{"n_layer": 13, "d_model": 128, "n_experts": 128, "experts_per_token": 2, "d_expert": 96, "d_shared_expert": 0, "activation": "swiglu", "moe_layers": [1, 3, 5, 7, 9, 11], "router_score": "softmax", "normalize_top_k": true, "routed_scale": 1.5, "balance_loss": 0.00951, "balance_bias": false, "router_z_loss": 0.0001, "init_std_router": 0.0165, "lr_router": 0.000641, "n_head": 8, "n_kv_head": 1, "head_dim": 32, "vocab_size": 8192, "norm": "rmsnorm", "norm_place": "pre", "norm_eps": 1e-05, "positions": "rope", "rope_base": 10000.0, "rope_fraction": 1.0, "qk_norm": true, "attn_scale": 0.177, "tie_embeddings": false, "parallel_block": false, "init": "uniform", "init_std_qkv": 0.0699, "init_std_o": 0.0, "init_std_up": 0.0699, "init_std_down": 0.0, "optimizer": "adamw", "lr": 0.00331, "lr_mult_up": 0.789, "beta1": 0.9, "beta2": 0.98, "lr_head": 0.01, "warmup_steps": 398, "schedule": "wsd", "decay_fraction": 0.608, "decay_shape": "linear", "final_lr_fraction": 0.0, "batch_tokens": [65536, 131072, 196608], "seq_len": 256, "doc_mask": true, "z_loss": 1e-05, "train_tokens": 385200000, "steps": 3033, "dataset": "wikipedia_en"}
Below are experts of layer 5 (counted from 0) of a mixture-of-experts language model. Rows are named router (the router's row for the expert), gate (a neuron's input weights, with its number), up (a neuron's input weights, with its number) and show model dimensions 0-127. Each number is 500 + 50 x the weight over its row's rms, rounded and kept within 0 to 999. Numbers have three digits each.
After each expert's rows: "comes after" lists some tokens at least twice as common just before its tokens as in all text. This comes from a sample of Wikipedia text that the model never trained on. Tokens count by the router's weight.

# expert 19
router:430454465491449668543499433489404475571476517470456492449449463460437457526576523462483566530463472435580453499542451504497555573543469464478556525517467518499554518559611486491466514439421589397422500564480409489522495438478459572477588501521554421587509456441585500469507516474432437416499563494499521452536567520532503483497442511498511492470517542510565468586453523509543466573599
gate0:577531405500500511552608508444511495483525511469488457476498435518489482549565574434442576557476470410567483440520517410564560529483437444470505452462456503474552533570561476493446499479498553463441465578466479511542620488368482546449614448525505404476460479459565511491472383494458524480490553447515481486471605502532588475534458384467490524503537514480503529613436543460499473442540
up0:476450526579468556530463535428513528498560432538513546578570453463466545542551488534478494498459414492579477530494529436576474444419420394510572571459476410577502548517522529516458564515489493409551591490497415511508541577490525484519523476526456472490480497570560527490600472393593523578463585421531594527485559481544468435493544532466491537473414473522559524589552520553515574493573
gate1:460470448560450472529443551516398501536514599506479458547501476467472574540477569496486480612504454526529428457446510440578523565530540478430570487492494517516541463578545542509430592388547553481505576438494371448510534476498642492564576410490451431563490425513600472540555533510497480441512522485469503533465571539488490487545540484479491470489438482535594459429514570491581484550540
up1:438514497575502504452477467485510553568531412510460473504564522471567471617529519480620530516330499478500454579467448502494504436546494481564444476489507518527514549494458475478562417468518438488601504541444501564593542432462455489450449527559496490508499467497457504503550536423461549565452463432623510640556499500615495486584523502548541524414512505497588564515548537503533464456489
gate2:443522498400420534506540454488518507542466504547478487500484413550461504554561480575603537546491576426565491430529540403470436525366579551457533567508497492572561443474566521468494553510431431418387521495481444527506522439501490525410548509516461365457495483369569475524498477418541549531514552488542522516508511498488426563533432468548466457515491483562499568565464508499519446538449
up2:496530522537509497494512540445461493487502505552491570546466532483493599538598556425507468540418411530458467447524474524451610579345540538489514458537492590503400525509440522419447517510589467537564474496498513616513507432502409519585497516473580499527452536510483453539497478595470531578472455501485418564478512483449422511488356462469478478556618489481513510479444514544559516499467
gate3:551559485574521572514562589506536529520584511499530514541458449517500557526437536519556455481379492483347552460527431476520410501466472388427628519565507577516531526507514421518413551443497496533482522462435499392495442409497573485496500468540445462470565542506544501466510539479476506411520612427524534555509514520517398493510440491444476501446496566488532524412521452481546474536457
up3:469556549572555446435552486499584541476521510466502417522506486483514421504534376496488552447430495541526474589550568457486568506568511491483502435493494543454514478461494478524482459425522508497493479424418500492525534466380449603510445477401524372533381505484488511500605539479503416541519493618537483605518472485463546493572449459475406518552541483399508526490584557475530494444489
gate4:522467503531479603444496485533503583571559485476514486430484457499415516556485447467530500438520541408502409523469526527438439564523431491545449548484385573578482565542469485516421532484507540478471499506565499452449563374439470516473486501450502578500420455573599538560553484417613564489562564421475624581494439554442524438511478481472545534474541551500554544483482532456528475494472
up4:456563450529543462483507491540383420467472571454550400474465500567521467409566464471506604533471510539495535505430481544436468602474604448521493553450467578536468590557427476472531482503562512479532428528552513519464441482558532489459483468477474556521611476498503443493474534595413464515478397552421435486525526516578514461585564514586618534525404468524457503501487539504500529476471
comes after: " St", " F", " W", " Co", " B", " E"

# expert 61
router:483600492477468564558487496522467477554494488529530482505453462475525490562479503395517593522489459364501495515557554525510444565491499487466570536472363529500535604542566549554412447336398503397492426573459485498504530398463502508581502514459557525563484449511535575486547547495490540419531450465497521521526536626539555488528473496480501421537474518497535493528446519539457425530484
gate0:464440492551498467390512456552581512570493553494563431530427425419493439558592551505523453455494412566498447466524462545540474563496472519504540510489321543503547529534545554503486510464459433371459465533478484570452492471395502499510506492519510483500461456521469550491438561484550501406493499528541555382564559530526556574580556546488529553431491438575497508499475573473460466572487
up0:503541515555376501527536486560513460557549490508553488526459454536525434525513534497542514512526398503475478491517530531524535529500459463547568428430312561450534478537523622529439456452382521435523441531585509448412395554470481542514459553523472491520540550532465478484535605492594449442494437485493611486537547530523538490617479497498524497484541456556553523504469519552434439517449
gate1:436495513587460480416512510545590580549512523498513499514530483448581491492609546539461464544594530527481474474475483526462383495530514543476517488610552505549530428464470441556424533509460436500474480426501496488559421437458614442460506491495513499377515463424578556531552538429482506638526565619424449552463537484451419506473520449527462478481519440507551444487518506474471442553461
up1:499498492538568496500491536542491478412515511547472466466551524484534504427458385495456538473422464526548438433573629562472485483511550505460585439412480496390452493491502540457531502566538507566441571483580459503438442476549363458537419545551443509431484530513432450486449447553480502442472575441526513446550519501545489438577539565491467505566472508485354494475532515446420528443555
gate2:510459523429388553457399524439518463473522461456514526546500559586496513480546426570519464505420468530494556450499544477452464483496488397555563528499506434495534466450480531485532515530590489522473476454591417543514399471504557435498542487483481511501366544382616547469372511446429524512493581486465446522586550459529507500499548436513432491465499507502508551516459451449583403431519
up2:466426580487491509515525491498522472472454534531448510526445486434544521553420446491515588583569476481524510513499493489515444460478467460586580488585544595600514465457507554533513450466410503479527544469575534395541570561494508528499580447467396457520453500458611440456547492487519443539496470506580515443470464469522518484531431301441472475449519492457477505434445495472594413461491
gate3:510633500503449574478477460481445470535521480488590507419484475491589511429498426438396518461490546444513464422586494496451452561549517433478522550496481502512479398532604521623447537523468497504448549491530536413526518467448612440462485451568449479566586492471448493480505457489403495414488543428488552536511503596499516493458615501476486467501504518499463477542524495386428452539438
up3:463448462459524485550520552434464441429446529491310580552529480539474544457512450445508435516532439504568581496451474478391522443442439508470465442441579454478479508474488459478519456515503585432519506543532374597502508484522393490546602502510452508456457537483513473474474539540551490556497487446565480515523494444487562553571502508551430446514564483550570566550466433444593501430519
gate4:508526511591468491556384492482508497420530459461448517467529474345452496452453558450501518457556429444409523507557572409428549521448478506505556437478460515484478565501517524435496481479442465471501463473495513512434415474441352486557450610527584462501531524508544462542511568480616539452519532434545567419562509549531526529430489491471470439490506461398524542528557533459520531428543
up4:533531503494549468533501480504446516483535432506548513574533493478424529487643458440522550527560462487627554474523512522505576538456397509451475491467513505563491516512560502498509501548509502505511535470539386507570469412469491516539574597519431504429462595471450469519530521590499558580520413538497581505584471461432513512526467434536453638541521469488374594488451499447503419433527
comes after: " No", " U", "3", "4", "0", "5"

# expert 72
router:476421492494431537493448546496490500541549513497554578496576549469516500558516516417506432518519382438505514431536532526463459523467433445566504513543389471571568595558642467563554519492442499386442498485468404524503542425523483480499574501580507396593477503462551544534506513400478505484529487472503524464471614557493586493498494511550512513477464595565571467522414521549520482532514
gate0:445542464470440466522400557527516497467487545491522556435508433478493550472385562454559486446492461522438547510536510524407504483478499507505422455563359554555501486497557584552484609421505437400471452465526468540441503425501447437526495442509489455484419447501563432526458501475432464504502545578450482515497501532465570488561421488562499546505629596466612486481419435502486462464507
up0:622529570456559557545558455491430496494454494435563397518516576457474463513536423485410447515459529499534383498493530432551536480427549496380478548531596428428425411406435488491454445514542529575519520569577486508498564521482482529506513542501529525469467546516414480494489474494627561501555554500485502506582484523405469555422543474446535428431431536491496504501478475496478513553477
gate1:521482421555511527544441485572463448536585581472445499476536500554503433580487484466530540545495535525406518527441485485499363479532460447483470557530491498454566527562510450597499434418560558550496503542465529512496494534477510520409520475502475417508431478513572397502594423490484546491536459593553552433480520460626547464517414440570527470502508574525521391557557567487557434563507
up1:522508536533624529558523468530481550453554452551488522550466507533532531538571470422425480463486462556502544450455430431481433514475520470507499461402545558459453591570448428500553447521422476486500436469608410557482535536487575550533538553461472509485508494528544435580567491497559523556417445461451467464584576531540579408534551527565483496476569532559470513521587565567533386454516
gate2:515513450487427508522537471543541531547453493504520505482490487542503592469492473493443468524522567556500493506424413503489428543497410608522546452378476471519470452428514502497465545487488492478422509544573486552413431479513466599437553431415542536461400492506547539526508417418559504464488484414431581501485494583488552395432483509499541548416457490504556482584408444398554487495595
up2:494450503507459523548492491541582533514566500533465488415440568449502468559621494555566516518481484519494414547545606532533561443603549415573506577498464593478533522494469449486485499528435471530466406475402538455595508421467562538618501584461532525488534464478443550479465583508469438485459451536471483545537490415545503526405563517436481490541490423481550442416485459488456552435454
gate3:499481451559537530471447434500505492588535453563523487552510460573476425516549469545440479518427331581600447432524511498517509495487435552549477425426472555516500552554558537460531499400548523514413457407513498431451619516478587535435579544471489412553478563533562514474526519543482464527506497492485502500520537522416524519508469451532493540502538607540523548450483558441389567494547
up3:481476479546486535517470472431549529575511561528535467510519428536483461461554514462572487519446478505430485394450538522461468534506412563619551498403404486428471472580507599462460557512561513528502470508586439547503508460442537517494512472529544462439540484491577532388532479542493587576409480503481447539490554451546335515510438465530517517509424580526538556416442517434440516447490
gate4:504581399441404572499509495441536529497489488431495536503501514544437469478511490520539511482517513455502425535527493520522479518468460559464580468549437534393656507489506418455559543464497497403398564550533524591441548537402497643516502562566492463503514480506562526518497498451479487413501439429496495568465494563509513474408454442562583530433503522565436479503603532500508509583503
up4:496563530455546579489571500495555514501529522579472482571493532534527488526472504520518508525500447367550537443484544439511473512594549454523556429499424498406502472550447487443540485459501498508440505588496459541494445444569612515501428605537494442580557475501522581411521491393518485386557516482497468444448490465575532407433470502542500536491390359512459486568490559535513524537473
comes after: " ", " #", " +", "–", " −", " ("

# expert 37
router:508469499485413546487390601484513449520473430410496616515471438446483512480512520462527558462492507445554489492542541448408419487437478483477532478477461519501592620520600499568424570496400453382434440586434546490508508423468425496483515477503548418567515516502509504492465510491509479417478556500433552476516584518535579499504476571473540475515484502559532496497398383522561473510509
gate0:516480500497447501464468522523515472445366595439450496426582448445472508561519564525501429431546496498521437430472547513505501497548497472494528532489475487626450621503541537559503378464487468514534471479487454578577378446505480518516488430591480476499361504499488555512538541564509429495547504501554549572493471509448539517465533439526458418585442503451497512542348509501475461541484
up0:515442488494575535481580436485551552570576537592529435489441475417600516508499432481484453455442438483580500510497506500528546492382487520538438444423505418491531424521482467458522494511471505499443429516565457503474561590527526491455473558503541496504556515489605563479415573429528509433530509493580453499454457477597523457495610527452527551512493536640549427493611537451511534446517
gate1:466508435544479522517449474530454462508495551473573494535405443504574507485585443479443528471529530572508398433489492542536442542475434502502469457497532520453533573464507605521456514473511592362534499556465490554523420435457572475440498372489523488453427422550523581556489499530481428576523523552377437528467552532527530535475490551632515479522421533495541549521546459412482518472560
up1:517522450533624466450504532519526431482499514536504571428531388485516501498579454459405494436563499511605430561449509581574479475501484601549538436514503430473446491470506521516479549462504551420517584460480493428464518493464501528399428493396491533479537482549543463465497441546460498508564437544472486568476605509396556536441501488548500512515383514476474559416619518501539471444447
gate2:563533488545459533494478536454570498456497540408422481577612554547472421441526528494505532496468477475467449457536521436539482469338517390455438598581542511594523536476550575503409573472486454514444537472475500457575491433475546513483486622498485530502520457394449497559502441552494499494545520517519515452537443532544495567522462516476395549435547607554506468545465533443541489537526
up2:487494480517449496506497503541467580536614462452535478546504509438502473497468510504445476547574472532532454501515412509555385464466506570515502526495544487528554487560409363497430492524558524441498510480620420509535532577444475475509466422440484483415542480440526436507503479493467516446453522404603499548590476534462557437470453454422508459442453584455503424456558462389580504587558
gate3:573481521507427450490419516451521469478563566377485469450506546576401526501511537489535548524500514555577589433548539481477447521465444354498491458525571505558555515475476586533496455457470566529467502540514534437431590467526575549450469475455477538449462591465411438518485481458543492483595577503513558520500500524527470541484524507478467503446563507475527453448382439396557544606549
up3:452396559466546519468503466578555587502384548471581522529482525455457481533512581464478480524441510481430469474517493527386509502495445602508368412536531580445544400433541481504430415462404424473496433462512529453483488502464528550513469465435493455416433525486501515446453499552498478481430521548411519469507592519577476534412419509571537531530523510455509472502532443537542429455482
gate4:396585506500452466485507451543432518539421493483618520438474447379603531475523416474383551553412420544561487447509525500483581524536465535563469557452468516465464449565585545447491576478573380492448445538525524507531494464447470493434479429492476407520431493507462522542551569454557492528491500410492510464589451554460561472472477505524531471534499477500476496496567468597500500476566
up4:506503480493565456469524501502590549527488498526481390526479512528506430563507494483542374489616519458392551551451486493491424572542580495440595557509494477593453474474437500462498427416430496603500489543514547520463348523491618553531513525507511535493526459533539591479470498459444605389521481518539549555428499494495424528477542457518465507466467526469491562556462492446522554568522
comes after: "'", "’", "th", "ho", "kin", "teen"

# expert 96
router:477503490476423514509421549491449404599452527479536536429533506488489440530476468436465475458453508409528509487577480506444488498385508480558507573485395504518496555566628465572490529399524472479392444486479507492557515482444521522528475504451523448575501464488476529504500514444537463364510463453445505479554483521546584437485539550530461390465529578494545537603352448548504457525511
gate0:510580438493564547497426425517535675491534495533484438427481570463469483487535475527536456461451539531540530486527591537500432500542490540524495556475520459555522405441557527527389544554498476512449494563546552430483565484477547463381549415502418401543559451496456484495484530482451473501530460499532462478454497514502582508470444488491577427487523495569466387367529487512493471543399
up0:524532554468605459453620504541486490517492471598430497565487540450455505518418574424521438533468516506515534518487520472537518476497540464406473460449369475417460579545441509506600509452489461479543490540473463595575594451485454464532515490498508556551480567502510484501556555519456521486508482497495432458535497475513348543496510518523485689569508540457514474580447460492469495476588
gate1:441451564453409522464518460493529482503543466464450502536483551438489466476401503426488492529412507459496494513522549498439479541451432456502495498509493485423541519514559445439537507523531476518499429419514515407537514494616501498440539594523413519559503507490546427636487513505515450360367505468542393398536552535519498485532458512455504454509538520508356533451516474612499449561490
up1:508484551509514470509529557414503532383460492465491508587464447506431571511565429559546560499527517450558513544466460448425571455463450535426543447475548449417500508568471463485607482523507527466428581442574417594526544515498419494544468533455452388577457471466459417517442500513498484512548582517521460487560503490552544521492416560512506446513508550405411536439529580507514443406552
gate2:527532455597465512434449502521511497653481496499513494494415462472572410517509536446407553430434486526431446425568467481566386494461576494606497570479551523525470500498572546525472463491363532517488449527467498483502557526520525428519577544472519577442563440434469569495585487467450573491511507494487494406484504629468467501450491533486493548503552409476469478535474520492572525579485
up2:455522507469528482498561526491532478411566540531487546476545509535476599521476464584496442567550553457598560570489550468513575515589393481344473489542552505548552479452420507511514497517519538466531598404564518492519497547503513561459450433537445451549461489533525486491435532531534474580521478563465496567469442414527377485537501442452548408518488569556542441492558495484375480457518
gate3:439548492491443492496522486494474423434512474610463438462481578502420425518606476412528519591452532542542496525461499493441487443451476481511453483414417477560517540527573533508514556521487482533385572504447548490525566386480595529525485500512613456465559562494517481501530355479508519511496470461440483536412503503492567462472547433567439594440422568479427489483518476433470538447494
up3:547415459475611543513538432484549529409468471463559469505479535470534398460565545429594572520589497526551522552425496470416470524520525459436565497443435520520509440569482494534453469463497565500525518535577532480572489429443552488463519553460437469574519408538474519375443543488477440505497482528521549555518454472485514513465534568455509573451527557435462534559472536574436359423467
gate4:442447420537488594503621466513561507513539498478575444534494508470505442497491510491505645518485491412476491570442598518466558457493563451586558494497504491496492449491488611553436492374514568528457548558578541487501557416496546532517560536466499491435404478588510516503419543516494433460372444554501492531452519512579407423473481484530506438440483562536493472443518532488487461487445
up4:486528525490492491483523540453562489581510497464475434506456547555516412476517526462436585481513484530615575594430630521574457474550585423589472585535518587567461475519548603511488459447456549537430439572521515493458543481491540525574540528498515491411455457502482469461439551453461476526545438526485581592432506512515355451552456558524456417468485503532541472500463536495459479522435
comes after: "\n", "See", " MF", " DF", " FW", " See"

# expert 65
router:445566456535459538508472526412434432558557493411545511479494574416531469502475490374517531481496512413560484432516535486479463539439516514553566565470352451548555511521647519543517537429510494421428501550490450491567507385486541543508523465534567487509502470406521603548531499445501516464447481519458499455516564558534557450502539467572447465448456586503533481555473451476505411541458
gate0:443535604536538561478457530530472520542536430525480520516487410475465472437564537507427508522505439535572520567467486445415522632478482515505575475506590396500520529493500447542469491468471453491500470508492472511520486400437465458508479447397603558569463559376546513490483480605550598476396526485527456476564507445510559548456552551528533498488537503525507506599506493442486406387534
up0:360454502500591472488474501500478493507551524437604392463541526477396481375442480466566538530518537514484464426468533530503517453548575492445404512526495509459483535526439533477569565513507514546551503539503454513462620430504490463480537561538462543456323481419509527480448457517406566560490494475456450536475451489556529503511539518502560498438440593510475556508472480419526530516406
gate1:448493470455385495579553462556663628516513536369556450478484510478487521492532602520538433519461507496436499484480560481527507539509400502591519502563516518449509526541549478522524513479515582445512494589472452563442495534522440552481482581494514489543475447485569560609410520514469530444501554509490542471516549428558476505549559541450557442473445515523546484469526479607373511491517
up1:526412554492506486555452500434538472474482464676481445513616533537474542518422408436510476471518505555571474475468431473443582475500526477433491446422503465533478510451505463503531515522468420493477486434493493479613571473479535433587495350517458429548535547523489466395466476447492584466441573505553447451545473526539513558496393540531600538511517469549512504541488486432543463490519
gate2:454363574440480551647500593493484517585466479501545461418538475552464555400575605495471526574465482590496464498499444434471470512433549496474583450495541489573437491578530461589469501493492514446528449518470520508452419456436475464520568515405501470514502559555447524521527527457498512442516534492572416535494539518498473536362535565449499460404512490549494514469464473528528522428535
up2:655495507524549515412507399496573498469483436490549523505489467474520418518483484515474478462474502493492521578502486566506518534481487515483516416513644381514522548529447520493439397542450455441361435428557479463513470549434603452533479520451523536484595506455509508437455435465590490484511559516567459453503499455517585583456564534499514563487498459521452519565498511434599561504471
gate3:477544503467538526507497443454321497474550466513475568495570510415518540484469621478538426484512522490540471482524451465530522476515518542425505357507505494426422515511475570492489561548499572479430506435465436564463463517548480434584484513533532504453638557533491543641553482508591503547493502453467507534545504524469416543496487524518374505437500421475446530537532464416514537454503
up3:560466508484589497464479531458441432578468491521522553476492434503481505519623446505471566445457454510521518504447505496425592578484460505474534522524510412576400503482509466480500480554480502510578493511489550433606455488526442574521517565510474517509384480492443549405476552498411506506592512522499392511426384513521523568424490441449523465582612595510506541446510454523431562458540
gate4:484515446581510461476485495458402554458547530592517413492572441459446535464666397479533538493452481459515559477519527509390492551521587530512482433558460500396499521523578446507510555507517402499470504517594458472606499491473556539547513575522510549446451516498519456412447537432493561526449537579530456471522462477553539474528423530422579479428560522468446500482551474471444443543534
up4:456428445481438482485505474521488478527488532528495408486509626528537527443479406375542502503460479502638498499521484446409414448423524501518511507470502517536474492449484460480558425561518458367520518538562488450555516544432547592458461453519467537484453492516486495468377525442468551413467540530463401485486530563500502383463470492484509474421497585469536477460562434513426401540474
comes after: " ", " (", "–", "/", " $", " ["

# expert 118
router:469489458536439595562415493420462418551518422495515520511512492485470501517456576463437496604428503413528469435540536481483531543453486438536565498491480543546539515527603466544466484411434575373504464476392412545534529479492458571464486534496553412570522550396496463524478547516509403434523494456532501477566605548441430432472465471512483460535523500442533500572451435461521463491431
gate0:577518519456418450445393467470445540497543437486448559483504543484491463469440550500454481507488495473479507447482467370438477592468574404479511478529471515493529571397456490469471572516424498471465466502424453470466509450542475537624490501442456439580555464523525457502425483439538463496530389472578545506528442482527510438479436512454396464486605571475538428560436430459538424538553
up0:488466455545458516479504493492551478435456474464488537556518505571437525548451543450503420495500554586500514426576519406512521469457469444512514497461469617506510526451535528548466562498532471583487514489503380480546469487445530479486481445513468393438429442521578520509557398588606510484512504433433526396491404431485474440589523445608451457517538529436533497543407394528506427489522
gate1:466428473521538509488485559476531533463507510503653420496485494537536452526466496513475549494513564460502529371568443526565535464486437519498527462470467426520529451638431492507509480364460497413542568510517469460501551438494435423589521462412526464460547458483591461488563571543572533456591512384482517544603522595562519421509529472490449468526581505545500521472534491473509474487508
up1:515449494543462516500512549467484516509486514522533443489508483561514505518495503543520550507499569470412495424539473428493513409507553490471477405515529538579525512624516437527557528435427461348530607437505489472526544481604411539501502581450495396502503455466577449499538491541501488489555483433449585537573536544494543428475465421502473491483553429607534567513468565408463460572393
gate2:441458505477547505522503522544518489495525569484592452556551629427465506546496520520443532520429481501427551447507577505416479457485590574483458593414478524528412462525554526485488475527433483559459463487570485532444397501619483533467503493561526508550457546490405462544518536511545464450506447491416607524585522551482520407373595518489540526534454458523547521416551472431524538489521
up2:551456504480611519546557595531445470516487537530458538484499498534483386473477418471522462541547428463413432489466477526605495498493465546580500503498488637498447538502493460560582523484536510496493498463483488452466552503474509549472500553413498548412538515573451514460460562616516556539480413541396572526587509546473534475481573449422564584440524551553488460454526525503453567486377
gate3:465509464516477532529526590451552465433576556456489443574461595457508442405512533415546445490417443389437522515528483512441456525493430474533534525513460449498517501547526399543479441494605442553471443466493504478608521480454447491635501447478505563478474552397498522544476448497399519549466459474398588543606447489524456540573513546502525487504501469530497424480574509515463525521566
up3:538438522431490413503497516430533572489492556509436493453497496485448465502503572502414418524487489433454525448491475431394485614522501581494446503406435509524548511454537476518460430543569505506526422512467531511509528539472398558521568449411432537514420525446466498525515537500528352428437509496372515521532535551469516457548479493545373500463455489555532600486479436558426544525504
gate4:544651512491466462593422495491500530479499463431492574497507412493419542536497466539615560458544538493478546468422561463471578573381570434580462560483447472504545491470532476462495433451427484465487501464490520519559486489480525528554547491468431500529516528502513556567550465519410504493420467526542503608539484478439504558400608547451402482511541521461420450499534529479463447408464
up4:546521485481413499479435470371490449477507477547595479451444500505491466371501514489553551432514487483463490471505519492514506524501500549508446605564508526589606509516541546479599546495487525545547569542564502535444481528411427521491475501535589477457493556495471491505597522603591497537518407555562496522487541496464597501493617566524387620438553521511469470569505551509476490488446
comes after: "s", " c", " p", " f", " b", " m"

# expert 15
router:502538429502492568527490517457523498539543530454583536461536534530461410431487553396494496494485439432500526504473459443446533551424507439556475551474422470510475505510609469526503559428480570387415462492486548452442518474461519563501574391544517413572522560484474471566516520432504546405458442477526522534576626655476539450503552488581503456476543500529545475522460436484547530538548
gate0:573531511524488461474468452552414389568493564547444544477475505473536470518449466513538540556438483632545510470484533575545558499530461521488482556447534524463508480486541490441520515441416508466489553489490478578497582412429495498343504466541529500502427551491424520379503592435472488421516525553564467526544502539391519474626539433527482492568499507423531566535457538449504462577536
up0:543572532503542544481506509479431480411569567535478399419564604500472501473416533516495451406489443516527490485464549506631498461516469508495427495505568404420461462520530497482478521546502530447458431453538560457509427442513498529531573395504514578415525532559463503498412519523530575421466504477479450534585467514396540461646566434485543500494497486495439509513517480508607522544539
gate1:392569507538452555591544515581464555498545455433510479506488535495503407436440609546495563648476445441556386520472498483470472505463456526521434476527457576544505548525501482451425514445525481571450462443514495610551429385467519450482474534508550426474566628501514501585505551444536435556481493485423510494572539518461509536534483453452501565423547507516476459480493557508461479521473
up1:417560521468554527612535503394466465499531454481448599509405490567445450475613517546463527538502461511430390484508492470476550588462463570517430486477512493538424520522478507484575544481474550594433489412493496488423443394499472525530500524549539451509482628524469491577520561527479438559495551510455552535559585521550489529478473533437442491419570523485564568508514480497530577410509
gate2:439475434461530485514455512492535473523517555422493552458483482496511522424556483442439428403421426476500520555574476484479434512479524530528443559428432532502419517607522533457520518514507518501418521420517501533512451548478491493553390546570500512603484494525532497555495361497427438452498511501416408511533579600539621463619483536483503495445445617522480538487548458530539547521522
up2:619487538510492522504483458553473541460541495460490448516476499478424529529549541568570579590465497547474474441521467563545617516542496551491497458552499430553506479513415483525459455555519462514545451506476439534485493505467578432505605523462497543444440560497465508616571646486551563491482525421541499490427510411503427476458546547477552491510586353414512455470512515508485462399556
gate3:470504516514484604550439495437382462535474447431449567426511475537547535507414581469470580471366502490456513435521452514495407538553443539456421624496496474459534532554542526491474461450473517553399501447555538547470535466548559511540564541466548452479520530544535468555490606419426378499468523462527472441475549538406495375493512453577496467477529468514545459527518482480500513475511
up3:420545488524451539522518502478494540559518490597506469544572474502510485549464459616450516533420656508495541533460451581591571510501507467412499520428555466415509531461531505495498524509508488493480506460444544587530601512435465503474548422512484469611465527514494446407434492506434421462528567483573458517546595535440432450542459542597574451553490516482570414507515552494468532583516
gate4:473432485525438468424426614444472521602456550469552487522524581526530404438523546478405560520500468484483595444529466519458509549497400497482436461499527467547473468489538476573445581547539507469526442536480522512520432454521504493587518448481532511471455557578505546660527594521460550476517491528471483512514544618420505477534525477541502445450546485473618553592458462460446481418513
up4:484504534568592540586517418544485455517465456469453482461506504474530503574552449491507434494473495588479413524498626497502432544516540558513538459532502540443504517543400503489507429444501462560449504466600460503520584538433512488459420564550548502556583428470480497358405390524498500546468546495515559482453510479559565551513459539460489491545426538544501363440459497540565467555560
comes after: "2", "1", "0", "In", " In", " Semi"

# expert 34
router:476476440490504591625476475444474424578526430402597497485474493505523437470520486437440523452425445441511455513518542459473533509508484493541594529408398475544513605486552515597412483443524574486487440498496456505456523433479527487465502484518611493551482463461513498630493507495496549402507500492552499432589507630514522499513554528537538417524513553528513500544411400477544496465500
gate0:520467455428594474535540455505491438624590387492552437513471412558548449432552478465477473459529414466512456589514530502455489509540444475492638487489375474472463575442577525539456508485490571519512556501499380511456481457512474502397516436495542567561428487521538458573490475569543452446506437518545520434534525522511618507523536444473519528490520544501565501581497535501466479478436
up0:504577496539508480483545537508507544441425540546469447441540564485422435527551464499537443545460558507522533503504424552471418474503531561456440521492555423575547486518471449554530561509481348442489465434459520485593559378532551469554571496432510499412464497443556536529433573483449615525491558407444477585438543490525516480540509521530485517512469533437424502434501471403455497529600
gate1:548485501560546508424463552526514514486503475502430513576591542549483510507547398444424506495460468544515495529589482477355536457440466475608481550454517499478537554572502508494571429454495528472511551536504555417513546461523547567458537484599514558613530529441474560451516445361397490512527475513442463601545493508536545440524442483463497498466558573549459583520428442446461539512444
up1:513510499499536449401394494523583532530472561403478503463550602591461520502464469424513438526507527525447543469464550454489523488471533485424444520521533595539541527491514507540567388499545579477531498549514507420566617527560537548503485540559460473442519401377401506493488492436454451409570452542513419498493538575522472529485456510485554482537531527631510446430500454496477543442526
gate2:585480560427507527508516459503420471520555401538520450518381518512523477451489570464462498457499501515577423497494557503508410518491448605521512468538412448466526480481514491484495443429503509503453489483477415539450470600410470479498528503500502467641559440499521518537499428482481470524500495517491561385495434536427448381496505511494503497492438481457560429674516489470427486476380
up2:557488488498515574432424452561481406520540436566553415480479610436478452444485562477500530439438476462548483522515564432506399540550490554582447557472431489444446460485571521559454509479484483520490473504506535480537550508439561496421525492523567543635542477498535485480518507505382547532512489538528533483534423512486517454538531524518537511424417513456597454593546551395484388457414
gate3:486404499521508574556477550531463436466516422534624451438527490445552485535443504513531592460499410470564530409534561531593500533535505559544560499549484538547550523479516497477434466519530580514497629507462389490416463551479497465455440565467495615633524479550527499479475519472442510553533524472503565475551525504426463522523414447445463530527568445524538481601439482526449437472449
up3:626512536408475436532475468481475431454465442470470435439453540552443413428536466438484546459527401479468516528557582461416524506549400536577551518521477440470500476493513498452452345505490521512524496493486496474507510451542539501482434537560557631520495539480519549513404511564452527512497543422528514484562488513453573674522428515464473493493519525487554442569557528503470436516464
gate4:507525485440470573528496431463475522536452487437518557468487597549499497520551550458370508538449478483612449562418476476489488495456481492488537481534391409466494544496495484526430529503538435442475432497491446550489461456495520593580522473535480465429570505519535480476569508453472550481583543476518583502596479576487394608452533555461533457452407554555404535508439486588556559501414
up4:462503497502447579467479444583411596525502489465555463531478544485490422544478602469453482517471521540556551536454468498437415466450582522544548467471408463499427484508540472496498473444528404474531457517550502518581488525448486487480506405503466378382578438477477456508578603403563484468512592413553498448603461533573490542476525547419503482453461510482525490489486515547473527516610
comes after: "0", "6", "5", "4", "3", "7"